config.toml
n_layer = 12
n_experts = 8
experts_per_token = 2
d_expert = 304
router_score = "softmax"
init_std_router = 0.0114
lr_router = 0.000665
vocab_size = 8192
train_tokens = 292600000
steps = 4557
Below are experts of layer 4 (counted from 0) of a mixture-of-experts language model. Rows are named router (the router's row for the expert), up (a neuron's input weights, with its number) and show model dimensions 192-287. Each number is 128 + 32 x the weight over its row's rms, rounded and kept within 0 to 255. Numbers have three digits each.
Before each expert's rows: "mostly gets" lists some tokens that are sent to it at least half of the time. This comes from a sample of Wikipedia text that the model never trained on.

# expert 0
mostly gets: " -", " N", " I", " A", "-", " –"
router:103087162121097138153159141163064007162099161106136099157133126152130125119132079068155144098158054122098080171175149146079154081183127124134083116050187101216086109133075147126101134147108107124113112104159075111167116118124114136109144120123116093121148071117133111163089129101101090092
up0:136121120122125067093153191131150151133255138131101159087125139105114124120111159115106136128117199103181095151133136072093115129128053168140144135100096086121110168150194154116084128109147132157107136101180143132106154085160108143113089163139139131094169177186091079114180152184116081080
up1:183139114104128105135137120062147092153085134106180100087148038129110121130153130148117120129121130157138133142135136170121165165124121201130127114103160163182114130119219060178129121137125109116129134169113145104171045168160150143089123150128111117082139154077127119130158112114130149182
up2:119132127106138223182127153099067118176130110132107164117099054181159150114142130122082187111070134157162133129181113153089116150078079091119180086092116183133038120096059156149190087102133137149144120098121130161151109114138090122108122093109148098171115143066129112088154138140155116130
up3:216125117186117068200093131150125105124193141161146095103144140145110189134135134123135140129102156166129076098132117196085093128177080106141165138074131110093091152061161101068118082104168098155135119151143100111072063100138159123059170102116164166162131156104112119119130084150132085133
up4:104137109152130129110135149113162119091064169138125030101143045122129110135108144103139099078116083157103157157128156060133067128125163141120146113136127125143148150119183110100157141181130119182157109101122126104133106096146150095152156113075169106139100167155195168174149105120128110085
up5:164097136130142113157245154155122064117142179116087156120128137131103139102115137159101105145156151126067150142133120143071103174115121074138070122110121137144130121170165130103116126039096150173161121140107147112157143083140102161145115123197160103195186139099152133142124133129152184165
up6:082128125144148070133126078117100161026171141200099149101151069084111110056134128146118160091129163168174116139145119150121122100119136171101132132074147151084125117106171132136177125166136120177120114191123070102176088058165116131101159162121087098100104133121131136112191107099155098082
up7:138097069166175148106166101119163132154066164105161134098144145114120118203145135119149125148132122067081183163142051154092154177100126147104056095159138112152106164136144134185138132129137136108147156193138134166153130096165152148073101141141135140150130145134071109169164136214116110178
up8:130106101099104118121099162134117093175187112171125146123207085100174138176153110115147148154098191142130180125103138093102182094129118153079190077111072146070100126129147094084057152136116072118080126120104131124093145172151173117079137133167191164085142140097181101086115141137158089102
up9:092131127086148140186171141103146101121139116131155153124115126074068110135193132153137171096171061129137175188142124167210142149154137164136165131070131086102177150132098098181179099130129158114126160127133180143139117059155086104110125116142118103125139149092091164114172122091155121155
up10:134124087120130067118131067134158175095147134110079169100149116148131149079098123129075175083139118188141142168161119143096129134128110085155090124118137170096107149186170083110135121108172094124137128109123048110180160159157134099069095129075142090177106149089141130133099119109130139110
up11:094157099131113229083172066126098099157077083096138181100131093096117200155118151173217132047116124143168087176092094139142113161114150177122096114140137125120029123200113145106175112146148118142107136123038151172126147163190126134154076146134164115127109178097116197132158113123172102135
up12:093162120086107133138104106135131118071135147181092102104168070115152134156128119089222119095113187174116152137125142125087130158161138117113149159144166182071117111156094081163062090119142148132131173165112163169165192175134169177110124119093131119066086146144184138116088121197167087095
up13:149128121133136156166180151132169121148149059157095114097181138117089179113122152093177122129088140163126145114142089092122105096068093163109093079080114127187077118118150112144148140140173175141107116093117152088175144148148135077142117171097133139132122193096111084148110126089154141130
up14:176148164088145176105157183116171141177162151160150133131118157153060065134110102128145153135113151131164156118084165112126153114107177121106101168108173151142165103138159094152142113119116144101115079079113172140089153119127178144153174142156135172130119098092099087078121099150154111099
up15:136137096150114170087157076099122168192107160112147118098142114150109124138183148177199094106150145176100134121107139148173137162111103181106112051111166125160112126139140131148126127059101126143069076123152106184167092133147136092149141153109145176100129159127102158082170148132149193127
up16:110097122128125090120110244117180126137138071161139118112137142138067104124107144075140156103062136094200126134132091203129119133148102149115118148079075140135162133096106127173077084153150162118080116128202143117093131118151171122101136083126148098145149131125133083166156090199143193105
up17:133144123081101165108133153144139116190104128185151099110121079135141151133139129142077139098133097156107144133186145200104113101099087117151166147130142142154085105153165095134095163136155117138132129115118074073139141131149145172131135053099157144180188157103133161085118123174152151108
up18:181166096093131116110130146125106144154194085126120185112111143168107170172063124083090173164137123151169135143069144083132135171108107098092139150141083146120147134151081128189079138142147144076108152113204147154076172188146096151106116094175131118169092129094093096148102108187148123064
up19:136104129145129158120114146067144113060087113150187048130127092103095086077158126132140104111123117161062112141143124169122083123151151134160142122162130080138066100102088100119159088183199114129116155160142125092127122048135148161145170112088132141117171154120149129116172117112142233127
up20:152116135152159149098100178140146156076113163141115156103072142105142120184131132154113075151110110104200182142066135174132064151166159124046139165137117131170155146108127100154114111093128163115133104203101143077130132146137151110121136065159110106140154103106163124146110113209126188104
up21:099122096112139110119141180081072088137182114181073153114165117100093119108106169157117136152178192127128141177159124097064154169122114099129155151164130125160116144096168078142080125089160180087076132096129135168166147136164158158108121153166085118148128143105078080135140106120142115139
up22:165128151128126154131113177110103107153084116189174153110156109158120155160130133095135132094034156163200133102155149150116084187127171085123131102122128110139113151167082088144157091124077112127083149094093172129069156205147152102107099145125153101090102123104218172102143101130156103124
up23:118130107132145095102141086117171084124161107185143108146204143175119112173099105146144149178155132107135175106107136133171112056130162156120128128118144148079118115146141100184144164133072096109095102165106053161115111106138123161091167146138073155163148121072128174150091116147127122111
up24:170146112137138089164136132104132157092159150135090171123170069122065161129135126103132140146117104161086100136173130177153134159141110167105127105113121090144133140170086120105161094190068141125152148173128105106126148168131067122084125084091169116101078153097126138070145158058145136153
up25:234130109056128088117078109142182147156124163132076153105138042137122127189103103172101134160126169140132153160133194115117136128160157132100170109153079194088089109152103129113124112113080082100092190145090130111091115120163169135103126125076174136159152133111119131074108116118133138102
up26:170149106112125129130087139122164187139168106117128116105152088154132136141097137156144141087130151187152122127086129168071096133140098156155110210093186144095120173101162074088127063107129155109123092153159074149183096074137112148136097118125139126114166164094078151108149085120134103170
up27:155132100134119125191100084164141168180142168130081097104184134156078164103082155096178114137119119156141119135121141112189128133133134200171124116114193098153074147091144112144114110101095177115075087127137131141072118154154108118116111115046153125126056167117113182097134110138155085218
up28:104094134148151164179085100125139130164107126158144128112130181146086081141112112075135092094141115139142092137118127139136153104109095122117124106100167111146182108113093115169137079160158136176139117163157093153110163147108124077127101166104081092142165121123150171110097119141136162116
up29:175123082107160113161203203114093113108139122162114232113137092067084168138158147164082077127128146112093146126134126155109131179084070075089163087121098165144065152114136081113112119071107176131137167192103174127170131189147192164084104164114178136125145156119117089160164134156140099083
up30:128143103121172154119116074086197166158097144123155126090105101140153153150113117180101167146117094129149144116077105158104129178118120129054117122117176132121147129109111097137178137162092063105078073157143116099122105096143152123133125147114134168081162127076127179113200117101171177157
up31:123088120093135104150145153128159143104166096223143150107157178114126079113128129157092172117167139181152100154181148148151168069133072146099181156179105136121045143148131144129126110131120130121097124178080133146087206149130123109120086149155090085168142115145121136096057091186131106086
up32:156142119099131121134088030133155117181149136147140046113146084100138159141143133113164088111132108187174134166081058110095105152128165124131141121140155094122122164089117080080147118156120086058101162162124061128126144167159136106117134127077114113174152128100150202151122066161136106202
up33:145198124088128118074086057100144160120149138193106084099140151142158137174137128187138149154130114207128191151075112127152108099130119117122098188204161159106183144100152101146092120156109112084163103141121101132067184105132128094184142135147100163158170131097149189139149110100133131194
up34:128090090125110090137102090062093136082141181125139090101122121141163111121121127161086161087171092120209137145070127096108135123164095157146164147115153083098142139130161087092184095156099124115146132139124117160124079152147108121119147172069082144113199117133146150139157108090143097133
up35:148159130108111172148104129139140174125107128124121217123120067135175092150094123182146136087120171150122143225131143125120165124070105082107109126130127138097109118106169197163142129083081099162128098116133131172088141197171056153102139092163138132123169105097155148127156144140113151157
up36:189176109067146190160088039123171171154140136146071083144157112134147103175076107175161164119159137164062104189125089209155112111087103102096141177136167147161148154117164137095108112156115114114169133168134136110138170145148103146128103106091187176156136122093135160102134118129178121125
up37:136102108124148155122108130085147118102126157169140138095146109121098163138165147120107121157204124129178106138115106093188110124151080172121158093149115063195169149161187104146121103145122126098099116141139078072122122188145097121072114068143111102084115115113131098140105104202128143140
up38:178114108177123065118103129143115152110214120132176121112200110133182120148063131135115111139115156149144106111123130104092149118075110094098209083099094142096136129117110131133141093127086129121107176148146136115129126129152132194132148159109122085169129157107114077108154145157194139077
up39:126120113061145089207107070085158072140136093115084063106113180116109128153110128148161174087127164153176144137120137255133103143154199171077110156145118177160183148053207154132157121157168188099149160106145143121143177100116178137128107114146108131187122150132143217127182096139146160122
up40:127141103132145161108152106099208163144103160130119144141126119110117163165147144090098083093101056088115106131128094098127160133120059045138131129130100188197133139141092105106202157133102121200145192166134153139122183156155139152088121084109160128137135149100134092136149112166159184143
up41:158139094169150119201108139090126133121162134173121111103129076131076092097073137170019158141183162127051120218128057136086120043066050142120157090095110093138143171155184102128148119131092200103174102161139130159111150082149100096164155141158006088128097132118136158139127097121139068075
up42:120154121093133121116178150074109044172108144137071072094158157129090179145126146118167100149096203115103088108136173095144080156130097150149150120111133136138117142180200128109068121145094168154161107150142112146102147125163070118110070180100140146128161177127120137070148106133130122171
up43:128136121131163144148146110083093136135162161153090133101088126106156202107127089171065151111124137135141119131147107078158109136148120109098123120079143183106107122131145096070171119151092117194126097105165135099124079121147160132147118145085120111133137143094117142080184134090152123106
up44:148128098132140131120087145153142155137153148119148127093136083141111119133109157098103106078056079191144107093161090171111169111109127133111170085113130180131029123101145127111166136126128102143143119108054072117107114104162140159180130150121130143146186134066097083124149160127147153122
up45:184146128188096156165125119091149179085103118083081108106144055020132092098173151178102118168112152136061230143079083122086172165107091164162143117108115153161110128109092147128153151114119145090132135158155162190162098080149081121109126158130162133133135188113169131103103129118112125140

# expert 6
mostly gets: "T", "N", "H", "F", "}", "R"
router:072184181114121104125141090146136177074134120099081185142085153099104178146121156208143118091061115136170153112113108088159137098136130066174092115158164123092169142128099124139100182167099127102135169114110107116143132185131120138125144137133128152083140163096069101039123090123151165083
up0:100111120148132128112139145094084094124152138141150075105145092185117148152113168138165109118106122143124117108173189193113125133124136099053186074084155149119082149121105120169159071115127146103111138115128058128066130142144085136111178194116120145090170210129073096112154135110178143168
up1:136134129093177087105156097148122121140172152139165163108116140110117137099154142148114066179110126132159079126060133097127120138120111091169111155133156141143116123120127073143079124089091129103140091150157100078106061145179173153086100197086090167120102129064115128117115099110155096107
up2:131087129129111122137122109102160096100091094137086113082155139133090146102120075100115170205136114076144125141153083167116102091111109142150126195114115165139098116100127155052171137062131100151153103116175137095128128117119172126119154218077135128056137169122197129099161102149164136052
up3:132100124143127136210137147150120102172152069115098162127106134150112111074080058154126151149120158100162113150157118095117135101114093143201155164100080170127109181156128123125101123104172128140139130112124157156126158123151116116059177170127141088142110136094097144094115125118179145136
up4:080094100112148196149128191117150113128175194118126134102158166155149119153184175123088130087152113128139097133110179139146077168120082110127156140102171080089118148186116108144133083100086062142069126093203094086167134073133039092108117174112140117185062188115104099179133128123136176118
up5:108094123077153096114137086133107130138130148101109168077134146142034164069106104126102140144132130136109133113140104159113152134081065151177140134141123143115089118113111130206089120087075117174128088042192149109147078154153109155096181179119150117081159156106189082106096197120117129153
up6:145146085100144122125070126092108066164087150112193142098113119068076108179140179136130133176117177126163128186122142105083197162124079218140064113164144070150129114136075112107125140136176126096128168103161108117153152095154149107170108157130166109160096141112176182142110084134155135179
up7:097111124139125113163125200174136102146187077127182184116094128216206110136149154106153154139127153137173105113180109142153191131076059159147135098113163159160069143164151097114102088204124085141143120153172134085123134140170137120065093183054123091149184178092125124156043098117149149129
up8:148133121102168079124117108141139118104107078173119084115124133160089089089082102129136135163136146117144158193121088184100141115111195093157166133162110179092094134146169115142097130084180141128151117116065087173125168097152186062158135198138155126131091112161112176140128083128166122124
up9:207089078168126131155137130097108123103121142099127129083101088156102085056101115070044160149092106158121118138177122170145093096162186159150103145102158237149054156095153113123108117100178125125091136109098123092097126123152184098107165141081129099068158147077182154124137156089173161099
up10:166114107086146139189174149106141076067089057135129061131124143118121140143064092165102159116175157121134128152145134143144137074087145153126193143140103191114127119137117098164169079127150142131112135081129081146151168173158184097083104150086118068140121136143166113109083104154183140085
up11:090113098120156161177118065112076089174113108071101097143072110187147100152138048126052148102122145147128096116125110125066163140099108140128143137135125182108106143119091151119154114078100112098143117122131139162167194135106132147080114140111117113099099145135136159123138124094162102108
up12:160096144123137152169144148146135108123114090165073145126107120148104165138102091083092130142164140122179106108133145096143126131102127123080163170158053115128132105185113112162127126150107143119113135121110176212110165178132219094060057191113139101130124090135093108132096114181163074069
up13:095087105149119139121137141094119115171147188132136150098175131195139120093083201117186099135113104088078067145220108122154108117119101107154157119133163108136158141076109146176093123137115165141108099067118082179154151181178120097126128122152090068106090096114081140077164136117156124207
up14:104102108140156117112132123115147124138200192158164141091154151108084193158112179131153079129132165129122112130044182115114116150106084124073164129094129044161125183137136113165123095146099129102128066137186114112096138168169119104115121155158129114074088153144125096132146128160169104115
up15:115134120079156115157105112102170145139126134170140117113105136118091101139132163070158074139146137053122078169130158110137097126127135142138153157095173102139141161126127080177171106145136138096140083166147150179157079161190132108112094142075152141094075167090137115086092086092165088181
up16:197128113062171089071132138106148155087104134175093109097121138098153147170176110147124097152153151158148099159123118147089136098075119093090156147105125164183097104220076082123125114089087083141181104132139111173147140139159155159137159150091130169140154162091161096132093106142152132107
up17:130099112143150168209114086073160112154088182166131110144120143154093086118097126159094117154126091163122134122148154168109139048086131124145131199152089141160134157087103101106136132099092157171162119139128140215162126117127175096094083137076058079118120115119100122135139142138128137115
up18:164093125154064083157142176137133162128042125184075152121111081143108107100176154137156128169135097066157136119101123137126146166063143135177159121127138114141128132147111161099157136200098110189154101153152085160066134131153124129122135095097127077129074174093137133126164110084182130089
up19:067099130121179138117173191119209107115140120175109130094142145128096161108128191083101172121102165083137125136140111099121060123122067088146089136151087144161138130159157128164066094138164159171134104090102126101121204146176173089077133127130152071077169131113121133139126129184155133117
up20:163117107125121131174071175180132191140118064125224137085134141126060088122122097178146189119165101139136110145165152091135149166156152160175169113165142118104145185138170123154079113084138178117115142121149149205126121066139146105068141164135042127102129113084092154107172066160176143114
up21:083095096123187213102141138089081043198179188180156145105158072207141113159081136176129103171088188075087149108188157194125127194145076153137106070154153142126095149057112114134132119120149105141113142127150131148157112132157149102155153126116117120114118122104151090104154177181161138171
up22:129125090159115126175100119163151197143182098146139093082081098154180119151111154132172147053124179135143129167167085194163182110079063183167096054101213099157056173165139114139155096150132097115093131188153132095105164138196071125086129193080113124188145168073127152100060082100128150131
up23:091109144144157093132094132200176132127214137115167133109133163141145096123146165135095089120155115175101143094122106158099117165096116109064098098132155119160110154096123073119136117109160102139122143143169086104143147128158116103117156152157119102169143149055134113130150112189148207048
up24:087133107175129125182134112197137163140120116142113093125142142189123124207075121110175234147176130163104130165112133093111160130094107093126146097172095081114172120103136131126138156079167122089135146157122125169083182130100118108180198112105175115174097169116100139117122163148148163136
up25:156133093161157123122115127065183164174131125175132117104136069103132154139089151142096122142155197124095137114144129119134127149165160154082135107114127192097077138053148109107129078137131126121099152140131145147141105108137148132141116115090157130179142163162147131161088097163127151116
up26:068122113111180093155130117171176126169113129146160109095123111150095151100099201165172166128120123143118072151121193144166116134093101148153118148089168090081141143156075109132158101126170091140101161133165148108145130127179075079133125114150189144139116169082118146105127090142123171152
up27:114107122159131130133126149105083110156142127126135152098114121143133106086120151141152122185120141026121123139164119128083088122121177135160064136170173086085110152105135145103120101131130085110152053103112062073048093135159178117032153151133105070143143133114085101133136188170155098135
up28:196117099102142135136151148132097096136169139192198143117135133119141170179134154072101142097109137164107181162172071140083101136095070158139161122116172082123145131119146094117141111124159148102109169179156136121104150130155074120117150147182150091134166137067114175179103045136162197134
up29:138119101110152153112184131076154075118101169153107148089175060102160159119184151111094097188144162135130157159139088088155142116148141127129087099136139129153140127164143045135066122130095125100079071160138085131104110200183175130116085152118101135097112112078120135183145115145152124129
up30:113112084133129158179094103141146152109143110136164111076097119148177132174127170103147113047153128137188137192149107160145157095081075186174093084134166105138070146163149096108100101131120108124085139177120154143179161203191129127074133181087078131181152142066094177128065074079130126173
up31:180120123134128148151125144113117126089174123130157132076128140107154163119123160122173131115148162064159052166109106125139123111095070145131111030171160101142112145121151118124150101110132152181159141174164078076110150151183131140121193166113101118113102121120193124094108140136143171102
up32:197109124146142141146084225138166108118135120107137097128123070186153116120136122091128145130133117117158101110167179131147164107081143117138085158122134149125068113179157108102138098136124082159112095170131084124069138122167057130132158150112067109188099146087117119068125125098132152126
up33:102107128150131156107086139073142133136044136150171128116056094088153095067171144097124096150086127120173168155162157181045106145142142131145090181132116104106108123159151143111139132130087095131095122110127080084148079136147137139138082147147121133144124170097178157160146096118112113132
up34:135137092116139081148112172142147119086167134141150081108100107202200083090192159101125176164176155130178128169141132149117074138099143123102155113092180101139112149119152153129158118118167090107169110171117103134076137119157117090042163128124167087195114204057154107140163077094135130169
up35:206106105131123107158099065089160110051125186140098100100127095084115127129183135152062104131140143141135154168139158102086078138060108133095141160135098129123128119118146117062110131143097098092224139112149098132193075113179153101083166139146125033092093127150160151103197116097157087128
up36:116107093121136155134103091075081063148181158141087167107200062137098086119087115106109162151162199159123131201160142135081161141120150167145101087134161136188119132098147126077183101176131087138114074150151105120120097075136101155109099193135079100083147144120153190124132111164114109155
up37:139101092152104116132187091113114113167162139143129078114191114173067125196107138143178196164125162123138105152175173132117150157084087134115168163166101090147119164105079105166121108140114095152176106091135149173143083129133070173075085170126070123140112162070118112175113110183163107115
up38:116086106111161122086118088088127124140187184169111115125141087177027085143097150123136060127090137104076123146138064164072135109139122129173077128133129134140111141095118116097102123134119165137152116158095099141165082139179107094147143184158105088105104134116102115090194085159132081155
up39:138122120112116172105091057105149028103160146190148117079160056156088103078097125116101120153161135072130123199098102109122084085167112174106095117118144097163116130149174101112130138177168119138105073152095080132118144143161192072073091158138139106103109134127107193158097124098149118185
up40:120123101125111066149116170106141112128173160112122141121107098133137130072152122142071205166159097153085156079113116083119136145162111131102155152083130115150137159148102127185166089084101116096162108119168098094142147117161122095096148114137100107182083137069166130095158141131126129141
up41:069081130157101118168122141142075134125106169104164122101073134182182114178105154099137143114124167163171130143111127103096107056100099150126123127150185067165119098140129113178099148142138149150111128146104174131089154121132114090069150128128141095119190157062138130150086096145132124128
up42:145110116097168080173138185143140109160176162210162137103137184099111158148182177165107080143101086088087093152105204129091142146136080077138157124146127067117085146187129141187124110116090083125090145114103132094130091103159160150116110113142114063144129146112117098097130207159131167153
up43:159085130132134122177065120094103157101096161144132164091167064103152085111080090152106178102139096198111173197114145096093107154125149114136133128101153149181121189091104111102180131184119109191180172149153124129121131130177104083039150105106090105149121097109161198141105063120141089119
up44:159115065140178147123079070177164156128111190164078026125145161176135113162114119101115164116194115108098116173107053206108154144108126086116099070161148097122131113114113104092137085096146065143165073129139086090126153112135110067185109115107170165165089114076152162100157112140136109146
up45:177125120117144145134103111166095178176169170125091121090180118200110135144074097122129146155145131130103099116133072139111128113152100140167120151128146101136105130074110144139096089178176110149135097157150063087090113108170128130145138087101162093072113156109060133140133154129152184106

# expert 4
mostly gets: " also", " be", " been", "ated", "ted", " not"
router:099146037142156175114115144164106139096096164158075126122199108096069168163130134158153146124154150120130093049130169121149064133125145108189161154111112115136114120073169159196152082145155157147120122120149105131092106093120105118121156147143139149133142112099164108143159128164089128096
up0:141092118133122123097185132074109105183052102078093126103102109138101100087108172140167145128141175157105117118092145153186107142128187139142088079077175215101155133086147115144100140150047147108145139132107111115123143091143070093095136088071122117076123138090153126072084085143130150120
up1:125076100117135059149167122111109081169119162147097099100129083174158114112113092081072103153097100097135074184136109207120134189130116099119165103108095089095147124160052099102155188111132119123168116137154140101142138134155174135114130132143126173195125150113119142179159131097138132166
up2:163092163142153103144173069156143131120118139144139130118103078154202137137103163131126122095083142147178103110161158139048128125125137113129122101137164132124098161159097109141067129118116102166100128166169163123086113169146183195137109154120115173142087175091032137147170172163102162127
up3:108122183107155084154144133049151125154159145113111113120170096096176103128095086117136099082161115129138075133094101125145169089142140169112092216122094126098153130152088096118103127089157140093130152087127108151133169156158143105075154116163071143139093148162143147082119072130118104133
up4:149091097155164182191162113153092097159149137088160113120144093119090137102148206104113130148123128079142112168161122142138100075054160084131136081149158202123111147103146098167113057113130160097111133135107115107106131174141148107151110080123139121115092109081152176159118092091163157103
up5:107089096128165080117134135122144089174112170147159171109072089179121113081155078171078163078160111147209104123073106156133135134090094136117099125152113162106173173121159116182150051094199171135096103051052085121167088097158125125094089158166173109053125124113107147129093098052163129108
up6:133167127131164088146160147113125147096144041144095168108137082092144139132164125148129109166079100117116205133155118140098111087103114079096101135152140150081135105105139070066169112126110135142223157125172153123139103103139135129113161171133099125097114186118127132113163144163129077116
up7:098119068017133179142116093105119102137089116142101074103138131096161116173173111089153120140093133113147093148088102067058095088146138152103150096066149117103101135173087108099088199144082111135164154129145094157127154166155180107119140128100150131137118135085150130131143121155143110109
up8:084090135152099109187208170150118155049151065104148161087099094166156105102087168052137110140136190197112117142189159079112152153125041112118145189126152120194128137093106113143111104110155151116064148148125098159161084132150175146090065199145122065095118162093144138113135133101149096090
up9:123096099092132102089087180119111130210128141110119100106160086074095096115101191099102024132126129106198133147150124147060110111131128071124122148187113139095119130085103144094124121125162140142156114097097101133127115116160137059064139117154099094130109137095128153128147077101142119089
up10:099120153166121142162158183088226114155155097164129156100127145147104193162134148119140088162186123085141142161169190154138082141139143134160080139113142070148059139117147124097170138125150149095183099139140145114144107150146090128080131160160173122120198131116074161199116115112138184092
up11:107129130112063143125158197137128111131116180085118153135080168134127096169126074103070119127133142159112109182155151136083130092144164092105165075163169049085132150099088134083130165149117121114163114138153114133158145155152132081080166143133103106133101137101131129107166130140116104090
up12:037076153115106171135143129144086143126098102126150150104116083113155118143095122122087088136114123211132046075183196116111138162118098103138157173142081126060083137108089111153111172093119126126091114116133137136141135155137136111108120148186114109138051148105041120100172092144116082089
up13:125099090156081098126144141186129108057097081098132131088129122161115105064119129121142133085106151172178131141119116093085072095142127183165098061068164108223141151047199133143137149139075097168161107154136152101106117074141125143143079173089086083054194183053121093096137130139152139167
up14:130139119053088132142213090100143167157102119109140082095074087160085180142149102086080158129131178207131111191092135109174163131085114149162060092120181164180099134149178127168117132120138172096126165170096106205076117133160109107101078140164110105152120143124125137099140088135129163137
up15:045100069092110156099119172105119117149092110123075148113127167149137174115149154124116109105131136072118096164142114135078153063098143118142097176140152155120096099129164122151133119059124180107121174147140152132154130096140153130115159140144101147133088097108179142099150114179134113152
up16:151109123130133122131150142143132115174138126098121155085169197102147186115153099176072115118079138107099107129119143089186007126113093133075111163080118172044164129169135143131152150147154104173125072117155135161138124145153079101080152144156167080134134158117098118075109136154117184129
up17:175097105122096151127174078131157118136154125155147132111152097083139162162196162127132143180156057104172129149150104109111125076181062133128116155151139135127059119118175135139165071117131153139101121103104151101123143130163134111134163121086131104140150154102058148085081110157131089158
up18:138081124185114158092092130121179104112115128188097118114164113184100132145115181099107076111125207163115080175083134129116188145124105158175176144078139117185140098102105105109102122168168151136123129164081161135087200156132104105106118164160090129139135157134089152143129150061168150148
up19:045123130142098171098201135141113130125021128097177166108076094141112165114105118140117167153157119109135102174135176123114125121148120114168159120084118143108069119126154135143069173138105157103147137134133150098135130114163077090124095049096150103113119159097116135109064094160159089125
up20:082097039176141095113154135155101164115134094145165072088170166162144099076137158109099117116121170171119078155169112148130159126120149070153089120116141151156134130110143077193151142115159134181123171098119129159176091150142142130094059169147180097176084163119147170136130135125155123104
up21:099118103135142141112224094100132123102108165093132076104131088112183132090110149130204095203150186148119167098138145153142108138137165122176059106116147122078136118072170116144128121179088112141156111201179156129066077071124099122145122074107178096140187092102151115086121085100123123099
up22:114105086164107128181118157119113117140108163108120190079140136130080102100169141084204107138135074129174145154178165148111090127152168142116150057160143113176160147134132104145116092131118122106111110082114115124139151067143111102124159138132072133139137173148157159115169109102143131085
up23:143069058107147176117127102193107101118124134135052115116127111127119112142099084104143158159135137144165137128121114167101127075126165162130086126155112110173144170172171131171071114105092146159174098130137131146151134105106101110153067127137108122174169130100122157098121119193149081091
up24:117140120079113156134081104108112073123123097117198173144149071088112150105145154094072112164095162157138139190177128121113160082137136105077162139087087136185106139115136068108119153189170171074105124151122156142144109135151172121134155135126085091112144102106136144161136129160148135135
up25:139102147147131188134153097106144150142096137129096152122110087105132169114176156113129187076117130141116083167131146164184105108185103198165155136150175081101109135161145127144110135132123085098138127146082111044103116171137127064107119095102107152122175133108064114115128117145137154086
up26:110088087117096101141209140134119108098131146169134134102126148141108176100132139060085169212120149159107083145156176139127118142136086101140082086096133105066082156190156112127098099084119091120151163181162131153124150131136119102099102118105164094149098128110116142148207072136140103121
up27:161101101168131107109133142102148135084138119120118189120120119065125168106131098151101147042110119159106118164138134142121178093168142122130103149073152106154119123155130161156178116064131145139161180136139154166124171159138061147135155149130083148153097125114160171139163152120112134107
up28:120132182137146111148164143176124089147113142161141077131108124176165108081093079159113180125159104124132078156125161115212142135124068117148089132043230114075102126176155134090060065099083083154129096113035107125131122121132120105108188114112141131130142135135169103128103111108143107114
up29:109155110121139083130160063163135098110151079120126129108119114117112076119141139147143131122138130132099104126150108080150087122078122079165108161131114143135176134131135096110123094136170134105129143051100169177134143119150128101103126130121074105184088163064134155075067098157130097154
up30:136091137148153033114149136159049136165198074106146156122187136110159126101193146132165119142127104131120162096104154106100139100071143118122178142069193148148101124111096097135094178147155078153130128148174099140051134160155113096112155141101081136112123118108152100182132089139139154095
up31:167146160130126051124062097120109137127146058127184119101087151083128160129140236150113186124122072080125114152096079106102200179125164078086102196154158127093112126105116152077175114107197118170071159106135138120133157080143151132108156168150140115161097157113156159095087121121148091133
up32:170122112131189104131120120132133084120213131150077120116143118124059106099147130142077135162150111129128106169138117100043080108162117132124145114116182054180124098178110141056084179128063075145158177158114132147100130114154124164101146106165084095088114109104070134172109094113147098090
up33:118122117105200085176176128103149091084146176141107123107119115124093042092110139115112106078170078110104120145147115078134115088144078038094060160132158159111102127115159164086151078115164166130187114123121120139095100121143145130114109095144068151134151064071112145159164107103166060089
up34:170100056157104177128170116055157113052051145119116155105158060110166076090049154162121095097104113130103120163066114113115125118125064090112104157121156113134102140104134169127174094179164035126191161147120068093115157125143097097087157102127065124118123096082134120127118096123156081172
up35:144076123180144137174095119141128140062114145145140113085100164136110085054108060117147150112134133215079160141124157126103105103131132123114082078186115182172114126070156131143095158142117144165148117127089103121152140105117164114125186154110054143094163125090094152113118158149129124134
up36:131142159152132177171110099151086092104218146084140193123104118094103093127173148090073144101121088198131125100091131110167155114069107154139095218119093089147146114138122096099198115112160162104083115109178144158148079094145135136108121176167110134080137166111131094152112145093119101141
up37:114159077108174159146069056147123104167117133117166140093100088175085091146093073113120043120121158129119159124087178108113112098155150116121088143186145127164170117138124091079200128135181221115163112090085078143134083132120150150144143132119115131171140153115125121176134105159142141166
up38:127082125085183203129136130132063113195134176148073127094174113177120152120116179092138112157062169151161116108110090089100164100110153207135143160194137131163105118114093120131020182091130101175150093120152110138106150156159124105126081203133111142132123124102126145109133140139121152103
up39:124161127186094112110149138173129101053158116051148200096123140116093106111103135114138168144136183154135107162178181111140124128145081110081138117099106142116116145111128117159147149131107171171076157190160124130121104135141108124096047109114132100142140182083077141083115150121160132129
up40:126084163192155065141125137175128122131163047162153139111129106086141113121095179125138094160077113097166150157125160200116110105117147104110111132160116089102105166097105122095178180136115127116177086155154154084099098099159131147107158116107147144087076135112088138164169151120141133095
up41:118076047112133143110117104129116110116112125174092056129143142147114176109097137142134125074131148082139087138141147004103135109165085121143070173109188102153113136119215120115120132122149100129129135119098129112075152117160143107122107145142098136150131127107137146145142095179110111099
up42:167110141166113095119150143135058150141187114064117178107156077099165104124038188128110106112103139175097141141097196119069117084099122137142158164113138117150106111055156121122098161133125166131116112085156168137135155135147079115122100154122124102129188137096112131105161137108127178137
up43:107098168137116139110175160234171114107144134138172123093092180141079157155166074143135089120091168112103128140131190158093082091067113118093081090078178118140121111115160093170136142097101104134173127188135111187096228129136096069097099074066134106118160125102104103171136124111145122134
up44:184094071212145102112168177151053142087063106134214209118134075072193113089085150119166133129130199083177129137200154151098062166133149096102192102097114157119111100146101142152133107147145152176099126158150126055155135143140132145075139138118110101156150168126119171124156143168176138084
up45:122064000149127133125124128138126105132069138138083095085163097099146079118127143159114135129164112146121121161156181131167172112125097097155152187099165171157184133110208109190139072100113150100137154076114085140127153113134092140125132164110089119123123203099081174132114095099144080212